Weights of a small mixture-of-experts language model, trained from scratch on English Wikipedia: 6 picks a token.
Below are experts of layer 3 (counted from 0) of a mixture-of-experts language model. Rows are named gate (a neuron's input weights, with its number), up (a neuron's input weights, with its number) and show model dimensions 0-159. Each number is 128 + 24 x the weight over its row's rms, rounded and kept within 0 to 255. Numbers have three digits each.
Before each expert's rows: "gets" lists some tokens that make up at least twice as much of what it gets as of all text. This comes from a sample of Wikipedia text that the model never trained on. Tokens count by the router's weight.

# expert 14
gets: "ing", "ed", "ated", "ate", "s", "ating"
gate6:176141139144152156143115152138144085104151068123072110112128145128096159115142146091139106118136110144117135167166135125131143083121110080095152143114120086134105112092108084098173134106150172110116096121108133097117132144086104155100134111140151135125104167119155076148096160118101184128120142128102136119157127100131115130150111135097131150125161126111161142133130106092074128085122125132114110182145142120159095127129090114126137138166136126123108163139142111096121149124177133
up6:088147123138133138123122109110128099157121120127127129117131122121132130108182106140116104092102099130123125089120111090142137167118083110095152134124190110138134129154149182145143133153129162114133148114117124138151131127149144123117110127143097114096116119163096135106125123131156107140088129113128120127113096106142108085164140131117163094123090182162096103155130160129116177108156150115135132123104094110109122098165131108138113107124095204132121113139109141169121130178129156

# expert 21
gets: "ad", "ed", "at", "or", "ar", "it"
gate0:153098142158147093171108115119108090114122089150114113115115162118120148090115116158135117173165104132116136136134131148105104083156158123113149170106135172117132149131146136124127129125143096134135113123117057135106121137145151077131097158112123134120143121142084133094111086122100115187109110168101175126159136164100138129154115103188160140124120137134093143135156125153145132099147141134158106147112156140108135165167130105119181123100140171158111084155112117096120106122105094
up0:136101130154138127153135141098141131186122163095088141139148146159133109125125148104114120075095096120123095135132090114116191146123124097139136153162127169134152113161124124170133104099116122082091119119124127123106104134140127121135125098169135147117137143136101184126123095110136134167116161142142118155102129126125107137071168086111160130113146177118152116120119155087148134170117140127107127152121118139087112071133132125144116115113143109097113139124111164097166133120183117

# expert 20
gets: "\n", "==", " \"", "===", " (", "==S"
gate7:112117083172112107085148124104110136106131079135153104095129127103121147130131145102112131099184141118116144119159171148094121113128154143121112112170070106127198117126120127123169107115125146132118125172137116159123148162130129149108150091146189119129158166116165121138126145151092124117155142079135136157139137105148115158135079130144168128101169098103126111115125141119131134134118122115109154119127089160092146151164136130146125171163092121139111142118124124118137136120150125
up7:143162158096144116170158158138089112172102140157150104160102111143098072128161126123150096145088128107117072169124124146127138137159104129103096139107138127112132146123110179155124137153117130098132144137086137135117136121139124129110109140148161160115130095104084071103112077137077118110087126152097110120117126154154103114140154122089101113164103141109144169112124114180099122087135134132145072131144171124154150153134105098133141119139116170133102139124134190090118133099144143

# expert 54
gets: ".", "s.", ",", " and", ").", "es."
gate0:147110126157105179103137104123127099119105097122103114117203135124123131130138097079128108139115135071192138078149144124121116145092125105160156117109149152158147171125102093091105104110145125101129096123134126157125112133137134134091117101110160123120190144163145079138104120138138140145163137125107165101125128100119101157110107108152112117137140094131073133090160140104110118172132147131109085125130136107131111130121171115130083138098150148147123121119143177161147136110140124
up0:119112143104098119091096089158072090083091113127109128123153124112118111124180131078157131160116154057116154124119129123133081160090141110124135113129106122123167142112154083121100157143140124114110132121123145128109116127170160178115108120122141110122133126143126091079097104130132144140128157160123182094120119090178116142158135123113089115143122081124089133098157132097100141134125136126108068130105089147148106131161120119145108118108146150133095130121113133159150103105197117

# expert 40
gets: "\n", "==", " ==", "===", "|", " ==="
gate1:131131070149107129153100091126133130132143100092138122136119140105174108115168146143099127189130132128109131147145117087104118153160113096133119154117140140163157170123096126117138124136144100112134134081144120147133101123096192122146132146139168127089145140102102150130095137166147112128129053112153128124096123134128132127131127147154159160090133101124143127108140145148124104137120138125112109088159109116078101151140112101105180132088143084118153151106100136135157139140203101
up1:130116124130113154109137115164187124142146119083110127101120212136143153123125140125093109170066114140095084116128122131069111128127147146176148128125134111138122109135125145128148111123158133158140118139119109142149143094092120115163133138122105118128137140104147105126092132154059154119125134149130148104065124100139090142107139138157143131165157153148118148078111112145126143106150147149140130111119138089117125125124138122110123113102159129123142127093076143138136143083152137

# expert 39
gets: " in", " by", " with", " from", " on", " as"
gate0:120117145164131135142124158157150115112112069104119154135111110109124132097131153168104134090142084170135154173175099116141129117089101114089125112118145145161141190084128098120119135130122120137125143147135094095108141145094161135128110125154127077142139110169154128117163147112118144099108132151102152107113095060173137165117141100136136154176108115158101167141127111134127185113162097085123140145155122156195110131122125161116148116126091165112138134124187131138150113146120140
up0:156166125160139152128139107142101113157146139157099102137172156157121108135139115098143160107139105116142121049114147134074059123152170139104128138138099127081135117129164157077127147119147099113102132101119143144176121111146116111165169128071122157157116123112151098120106124113148118136168125141126074142125112103147127133122091143108131143110141152158118126138153104083093096101145152098140110162083155092119176098181143102104138139106112128147108109129096133098115146152123143

# expert 34
gets: " to", " in", " of", " from", " for", " by"
gate0:123130124101130124133098123131118107143105153119151108140134098097155131128169129155173090167128111177118123080133174101085085180118137125137179107115130109120135098095086118123112131118165083146141151155099120143085121136124131111141128174135126107119082127170135152121110186143121149100113139136118149158110156135137142112142137162155101098110081156143161088116149111117119140076135104147142146101149092109105133145110136090111100120117129121158128102145148143189114099144147124
up0:115112144112158150112118112095150140126126118140136128147104143101101104138152084114128130118184125154137111081160154107155064116176149137129122135106167108136140061124154095121130125152147096178134105120136138101097131101091139116116152133128119151119134102128129109115108144193130131111149121140123137183089090140124102111141116130140126145074074167110114118138135116093141092135134125155102136137132112177129103142100117084100117124127143127142151126079151144087132153146180129

# expert 50
gets: "ed", "er", "us", "ing", "s", "ist"
gate7:166098113157090103150103142135158171119108129099118140120140101103146094136120132111132091117124088128123087144102154150138086173120158148147137128152150123092142105096145131180171148121129105118134073111155133119110160122140120121143142136137082151133159132103101074131135148120119099104147122134094121131114105129105122127079105122143133125140147126121130139086100129101133114152124171083107110103096119120101152140164138128095105104097103147132162125129123198129131135107108138
up7:159090101149108130120140132162124186146163128124084151128102116090139119111120147108159091117084161099131169127175132104110115144104154144115146118131131173075100114103152163118146103117140102167143127120080142133124119122088143157160108147139124154149157145121167132110126122104123129102123169154092134130131101094087142088117131114156129123149165084173165141133133130126131129139136118083076119125127118161176148159140116116120106104136155126163119152109101139117122160119143142

# expert 41
gets: " |", "|", "-", ":", " in", ";"
gate0:127114122156111108140208156113160134129150197126158151152129113099088099081137143136128144108112077138149149123147108140158170177149146150127136131098156119100157082134119123121113098150130137119126142130143134164169131134094152146105097170150134159145114153089145102117165132215164156133137146163132120056137130182094120108123148130101121126124137097098113123060055134121152101157118084136100139121117149116101091153119135119115100120133155117137119133131123121094096151154072173
up0:156142094117102122098085146128060122125115150085138069133082153095141139155132123124137141157128114135128151141127191114121150074141134128107167130130128139137112143118134132142129135146111153161168117122136134093102116150101107162159142140115156107095112129156112159143124097089129120095122139150199151137123115130128142109128105125104150117130111106132130098183172123130133103066112140154116103117110137118115110118104118105130136127138115150139106105124148104123127094105143114

# expert 30
gets: "s", "es", "ies", "ions", "ers", "ations"
gate0:080136120137137133110099176114121111134130148131112124124131132092129145072139118126116139107168164099174161109143144136109126106155144090129091130151102170144121084068132119061086165140137108155121081118164129128131113140126177155140130122095183142155100124152125150160187128140124102133133128135113147125121179152118119103108151166144131136133108092108139110120118146112138117123104127100108112090147103146092131129144115101134156145131100092130131135150147100090142104097152151
up0:110136137076180141124142109148124121074104141128118142140155103113169168142114111112133110134135153160129121146141115164124089129142133160139117138106090103131148098129144104134136100162134121153185164172102151163117116155123115126094157117104141096130098139159137156168082156159108132122150133086095138141106105117153159133146163148118104096144110085108148119127148156133118128113145102136095156141129140091137142130122136149110131117124152123150115160170116124178133101128144101

# expert 59
gets: " of", " to", " for", " on", " a", " with"
gate1:143094141117086116137110138119141113116104146092147149143158146117102121115108159170142130097148078151148130115081146159137147148147109121122159115148139115121134124128141161147109088100072156117098108163145122148126085145118113181099160120150126142167107104093176150181163101144121107117116141170186138120171133152125113135108111095129123168176137119168110124120149125121161128149190119134187094138127159153059120106113146109118108116123123108126151129100172151075135156129141132
up1:145126147160158151111125122159152133096124114111146140111106162088098116095140170115167154104101159123090141102077153091151149139105133144121201115147169104092112147173100080113135108130141157078163131111130134105090148131123163119120125170115095147166144125144139170152140115094118113134160119100127157112137132161130118131099153102117111113089126128133139121099110088162111126159143099141109105127092122116166123137126128127118082127152098110130108113145114108156159124153097129

# expert 5
gets: "\n", "-", " Award", " 3", " Best", " 1"
gate0:144182112098186112115143115107083144135161109116123130137142145122110128140130106064164136120143129148148110158116124137097144166152123117121105133120134114090155103120115127140171132148108126114135120071150109120106094146117160131151097112107183168138117120115113162094121116100159124097104137080140123132110131132109108072131121092140180149152099122177090116099127124143128122172095171130106131157143136129138132179143120138123174146089141133178121155157132098117123101122128195
up0:125132113124115119147170129169125115084123121126154114143125104108127137133143122149110123116173105104153099116172162071160119117136151134128142111120132099133107119101118157099160151165122155176132115138163162149163139150161130098155158141132122095120159168113163108137127159133118098123159133159107145114124149121185138119173114137098127124129116138145117148179134097110123101094125079079156112114123104135137119149098086139153087127147140116112122091096114156124115125108129073

# expert 13
gets: "ation", "ing", "y", "ity", "age", "ate"
gate0:089167150106136152111154117142087149101125101165107161118110162123135119101171120121130109150110102142140139116157091095152101082124112148125083133125153109080105109139143159150138173104147133126096146133106135168106149110119175106152131119131087106105148143144098145121150146093168175089113134133139123131076107043177147169157124105158109091114096131130125139137149129117090142083165144140117128087128110124103168165119112136074160102129135162133145126131144119143164102090125145
up0:119154172115180097130116087121099127123153160174143106077106122095082106119161093123083166136134114107140126149093134110143129147143127141134119173158106102123119098094127148141086134124099127104128129108102147130101105126118141121093138129140074157114142093151180129100092101092105116150140126149172132159153134117081174141116087122123148107132127156123124117138116092136127080137105115111135158106123148125112131139131134108103127123127110162104169101104140163141137062123092134

# expert 35
gets: " |", "i", "o", "a", "O", "an"
gate0:148150132141135127133136159161092086129147127173123108143152143103086124128099105083136092118165109099138121149170102110120101100121138170124060146153128133122144152159113167119115101150122122147136141154170118130120106151105125150094140101133162156076130130086152069129108140056111132100148153155128108118111166134121148127182115087122151137158141144150131128159162104152128112125121100118133125138134141134135135148089131115136132120116111077099128119152155127127128148106127140
up0:127115115116116113113108113133107108113088092168130131146132153141123156099111135132141132158142130087109121140106101134112122123127108176126155082127104089133095171147143111148138094135122132100145149128098128122137114136098125123165094145130144134098167141155091066126173128115135179122142183116149155101101123161115169119169101114108130168132135137142131083163166063143099161105177101091102084114134122153143127159145142094122103102104107092108118134126156126136115124090099116

# expert 47
gets: " and", ",", " with", " was", " as", " to"
gate0:116149091107130123098174105168119108140139107157139083129164138141138150146121136114149166130108149105123120128169139092131183107117098120138101123137142167148141162152144108154107106150160131128105124136128129128166141115125088110104127153107132102121111117129088119112148168113120113129112095122125137137145155129146117122125130134167125157154163152103097117108111126137116170154114132110143158131119163097117157108117114124099120193092140118119093145164119139077116121126142125
up0:112133121111137157101099129133115134124128105133122176123136113137122103129121120143132155116143157135120142168100114173093160114147104134160120131121085103146109123115143141115115080156180122108104144150126139120108109160132134111153128090111120107094101157145070104120095092158148134123124132150121096188147110137087098092139128085112133112156156099130160119128139102160112167127116152113111109158112113186141139097157153144102136113145164160146141128132100110121123143138136132

# expert 3
gets: "\n", "-", ":", " –", " /", "S"
gate0:121147106129115076162135142107100157079126123081084165142146127143143132102146132153107098129154143136162183157135152132126110115119129183102098122121137128091120111115136139149075163127103119116121100125164163124120102135126146147124149139124145082144137135175135112110130112104138153109154132151125074159122092156097092112146141099164109132134148111156132124129087126076118129170167149135141159111119128095101125164148149126126145107124144116131124146123160122121110136102188138
up0:113096147145156122105170146128111131157148142128115112103109124135103082144154160137137157122167101091101111103168104122171165125132137092108174130134086066163097135130115117138150106106127165153123133162109085125155129133128163141119143136089122099147097127145107138089110113106095109088139127085087127100136149156130156160085148144119119083158134105111128139141112143113137119122069112128119113126088139114185139116122105153164125124112127112158164130103109175175142129110134137

# expert 49
gets: "er", "ed", "el", "il", "ist", "l"
gate0:181146119096114098123096129109098129130086132117114098135126139133155118154173142129131119122096116147119157130096100146126129159131148149139204118167139156091112118117134088150163089096149129138137122166176139143149148141154122103152151103107151123098148135116132125115144125122103145119118116120119120120145158139122113125114142132126147192118127121099174102122101072127132109138151138122119145130099135150095102103152153144116149147146129149139106126159161108156171131098191145
up0:125133096136128121151120160150162119108119122148128125176105127111108098109134145120151158108137119155115069083150133060123160140153123089094101135149143110118122114156107135175125138153140079138126162128106103122157111069123140130128157135161154117122121151084091123118089095099159149156107152166109070155124109139165144074191114132121143145118122107171095152144145137114129132056139112128127103103161165118093163131115084144144079151140160108128157123129094070095105136136117132

# expert 9
gets: "an", "i", "a", "o", "u", "ar"
gate1:125132102136111099151118155134122138116109148171164089132139155151158139152141103122125120147149131125096100070153121095151155150108086126188097111145139152149127151118112187164161122154152147156175118122113118142190116151099140126146144172121134079122108069122127163141152088140136093162135088133139145106140117145142109127093149132129166144128122128111136055161120133096159146149113080121102107122130129113114084132121132174155132134134146129142086079120121082130096113144127150
up1:100096118122099116130086120115083101090089116141152131129145074092104086152105140141134149200106185145142139135119161141139104103116122163132098176075120145113140166094135118133147120138113098129128163157144118162082151152127144180098134119105160150125138137146090132124158108086075123106107104091136126112144106139099114114149113156140158109197146151125129126120123171150148149108153139132160152105128146149141156136144140110172163144136136120115128133134122093145126098121123110

# expert 42
gets: "o", "e", " |", "a", "i", "ic"
gate1:131170108135134118086149117098123105131092128139099118106127133142134134147144109128130147173134179119132131137167110145126127140127106112157131136084175139153147116148137110157115118176149084117135099139163124127132124083141116139085094135135112133123149115067126124108140143095109098126130082159146129062152159177090126089148137154119112103108136125125109100081123109156170147109149122086079119132127137138108155101115158143145146194128128119110106138122145131128140144111098109
up1:126097162139105110078142135118119118066105157116177120140128123124091095150163146135127146157128131104137099142122091087124159102140119129182090121138150138137097063098128152137126104137137126094174144133138126104140104143150116101108121110116173142121153106133184142112153096149148091158153150184120139096167140149119093159121148145099160124188115117158156138145112148108175131077132129092117143143131144144183164101109120157113133115095146124119099128103146143106148136109086102

# expert 29
gets: " the", " a", " The", "The", "|", " first"
gate1:108136111149112097150131111145135160174165127101118070139124122139177136146117128163126135109101112128108125135163101137138092074118146139122104111088131122119138088115103158078124123153170085084132154086170146108146113128126106102145112097161160129115128120106144156080109129167122085122134113159121130144149138128133151091126163175145148132116086096128113131149142133123113114128095149132080156101120158143122107103120094141149171102175138130113111108117145091137140171146131133
up1:102069166148110173100190108170159107135126124126122121145146139139121127123122144117149114137128180117171130130146136113123131128120104114124147166142130142147131099117147128169115130148116141130114118136077122111103197108156136144127085149150150137158118155129183122140132122088130097156099134079111202129112129165106099170122115147117165140121174175120119124129101095146120152153107137132079125111124104119170108151177143123104160114116155116096138152131157137126152143124131127

# expert 36
gets: " |", "|", "-", ";", " -", " —;"
gate0:166135147111148145129144079116122138112111178095111104149160066131149104104127144133153104154128121141111100121128154125074113146133163135163124139157115151122173160119153160127125149108156139145141141125150120108119097100126106139104149064146149103151152110075117138092065154099153106129145136149149144154097145122147174128135137124145101134123165141122123121079107093124158105071123156100151165112140131156123161103161141137146121067121150147192146159143172168167159132138194131
up0:163140115119111133167107104100140115116133114099094161128165051102187122076131153151134183166136147137115128145107126113081102120088140106103135162101170108145103149138121081091142124141092146115129124114110149160134124125157150165106123113129180084103155142146090100114105160143141126150164121144148130119128143168114109135108138124129171152127125118160140084139053109133136141134129140132087135147095112139100098082096080072127100116103139138105135093110167119116166117131146122

# expert 18
gets: "\n", " this", " that", " a", "$", " it"
gate1:126123130141131151151111154107137151159168100126130113127165139112109129105112109130099171100123145163158103146158166109126167158122162107126060154139134118102142116110140121159101099123117141142121147125081129146144158115147161144077127112163114154123077152163106114118147143131117130110135184173112100097105175115117103137122136135116157125085141123154144151097081104112131112138151147148100124154187143103112126112153124119157148091116134106102119142147135125144121156127151126
up1:167109097135090155186118135137137126152110109127108128131113110118117133086152114102135149099138157158118150122149128140103131143094109163094121127130154106073130089115124148130127082111175139142123112112123139120138138105145162151114108142123130142092073112128110135165123082130145112104137178123152126115126124140132116129118135139167132116131170093123150198114078130120120173186120118105132113116166157098133096132112141122120112134116143129088193159152149123108155138141145099

# expert 62
gets: ".", "s.", ",", ").", "a.", " P"
gate0:082111097102176155132129141098125141130153136140100117118130108149137145126116159114114097165093145137152114125159118134151090149123097151111152114173128147120141141148134138117141118107095140110116106079119146138092130131126129099145098171111191167092150147095142117142118127109173147102137129145094111148127117131175157090135094079126120165093131116079099126152094151097134123099124157132111129153138091114122133129109160134092110104126132144124103080123133176144108172134117148
up0:119141135120161193095110134143118118133145111138133126121111163109153126116124135130123132100132167107130066125158152153163105100127115130131140102132133119152110126115163151157092150118122102145136108109142097067153151122103131143106110190114188156144141135111145098151116117153112143135111125158101146126120141132095175116105121125095108152084086146135096137184098116102093106156114108165113165121145136142147103129157165106118145115131147094101148120084112175113123143146088133

# expert 32
gets: " |", "|", ".9", ".1", ".6", ".8"
gate1:107131128124124148128112121147165183109130107144103185150122122112127135112112088117151109145122136094140093127122127126101125167170132166126106151105145135085158166150122102146085088189139136150137143132142128122120122131159103183152074098150162167073117156090136127102142126140148125168176138157113116153144103119139168148094129128128108155129122170164143117092158104144114134106097145155148096170141077131116130123128149104061098148157140104129070112135178115115126166179123165
up1:103108131111114126146124102113138112136106113145142122098098143140144156198126110102104153191121142134125120130093158112107101144144151116122115129161157146158127119101081103102126124103134138106149128139129160105096156120118133088129144147146174153141130096136094151121129130173156129130127143100100166100127119128118122141127124118153129117106129113115116112192143182149117126131089140142130136099141157146106117144114146114136187121154143078123143140100142152116148097154113113

# expert 45
gets: "a", "ic", "ia", "o", "ian", "i"
gate0:118129125130119154099134101143134142145164136155132097144132153104096062153146094108144121116104096120118140106108126103139108102109113093105143131141142119117108127101119191097099141100156117105145128122100097136121138091136126137127122129115138148106101140125150087121129074103163165086110153142129141106084164107135130125137106126127109161113139104113137149166123131124129139129156125114117143152131116120110154122112132111140144134124163124072159114078123157149118134086100119
up0:156095128135133115125150146127120131134154131123107134150136100140096159120096162110092076100156116112085133152124137148110084117106138124094133157074087121145125113154097106097140128113134169079151159126127119124155134140140125134179124146066097140123156155130125091156156120100086136104130160129115118119165105115101086148070123146155166113154159090104120134097107114118099109116112154144146129070158105118080099126122125093125156127106161132147142149130141110127130103106104127

# expert 22
gets: "\n", "==", " \"", "===", "\n ", " *"
gate7:115114178161186076112127112120085150166125151085158138128126091116133099156121103111174116170142089113111113150120137119103165135145091118150094150108145119135119114113140119166056114135153150133102170129090117157143126120119102148128108122165091140145081061150116066157112123152176088157149108169155130112144131122078123090109085144144130120158137090138126139175152158122100118087138128142124143093119143161112099134106123126134125096127131142138152133114150129156155094112156119
up7:125129129106134113156150163105139106098117171172115166162209123126088150100096110098091169162122156127092153147103084165083117082084173103153125183142130133128089158125132139103116118100090157132126094089105124117171139139129099126149145097128100124131097179131180133152110140147130144167127139075111109155161091127154106142091130069093103175132165146128118139094128143121118146161102145137124133166100131132071107141104146129125109143086096135133108132128164121106113147116128144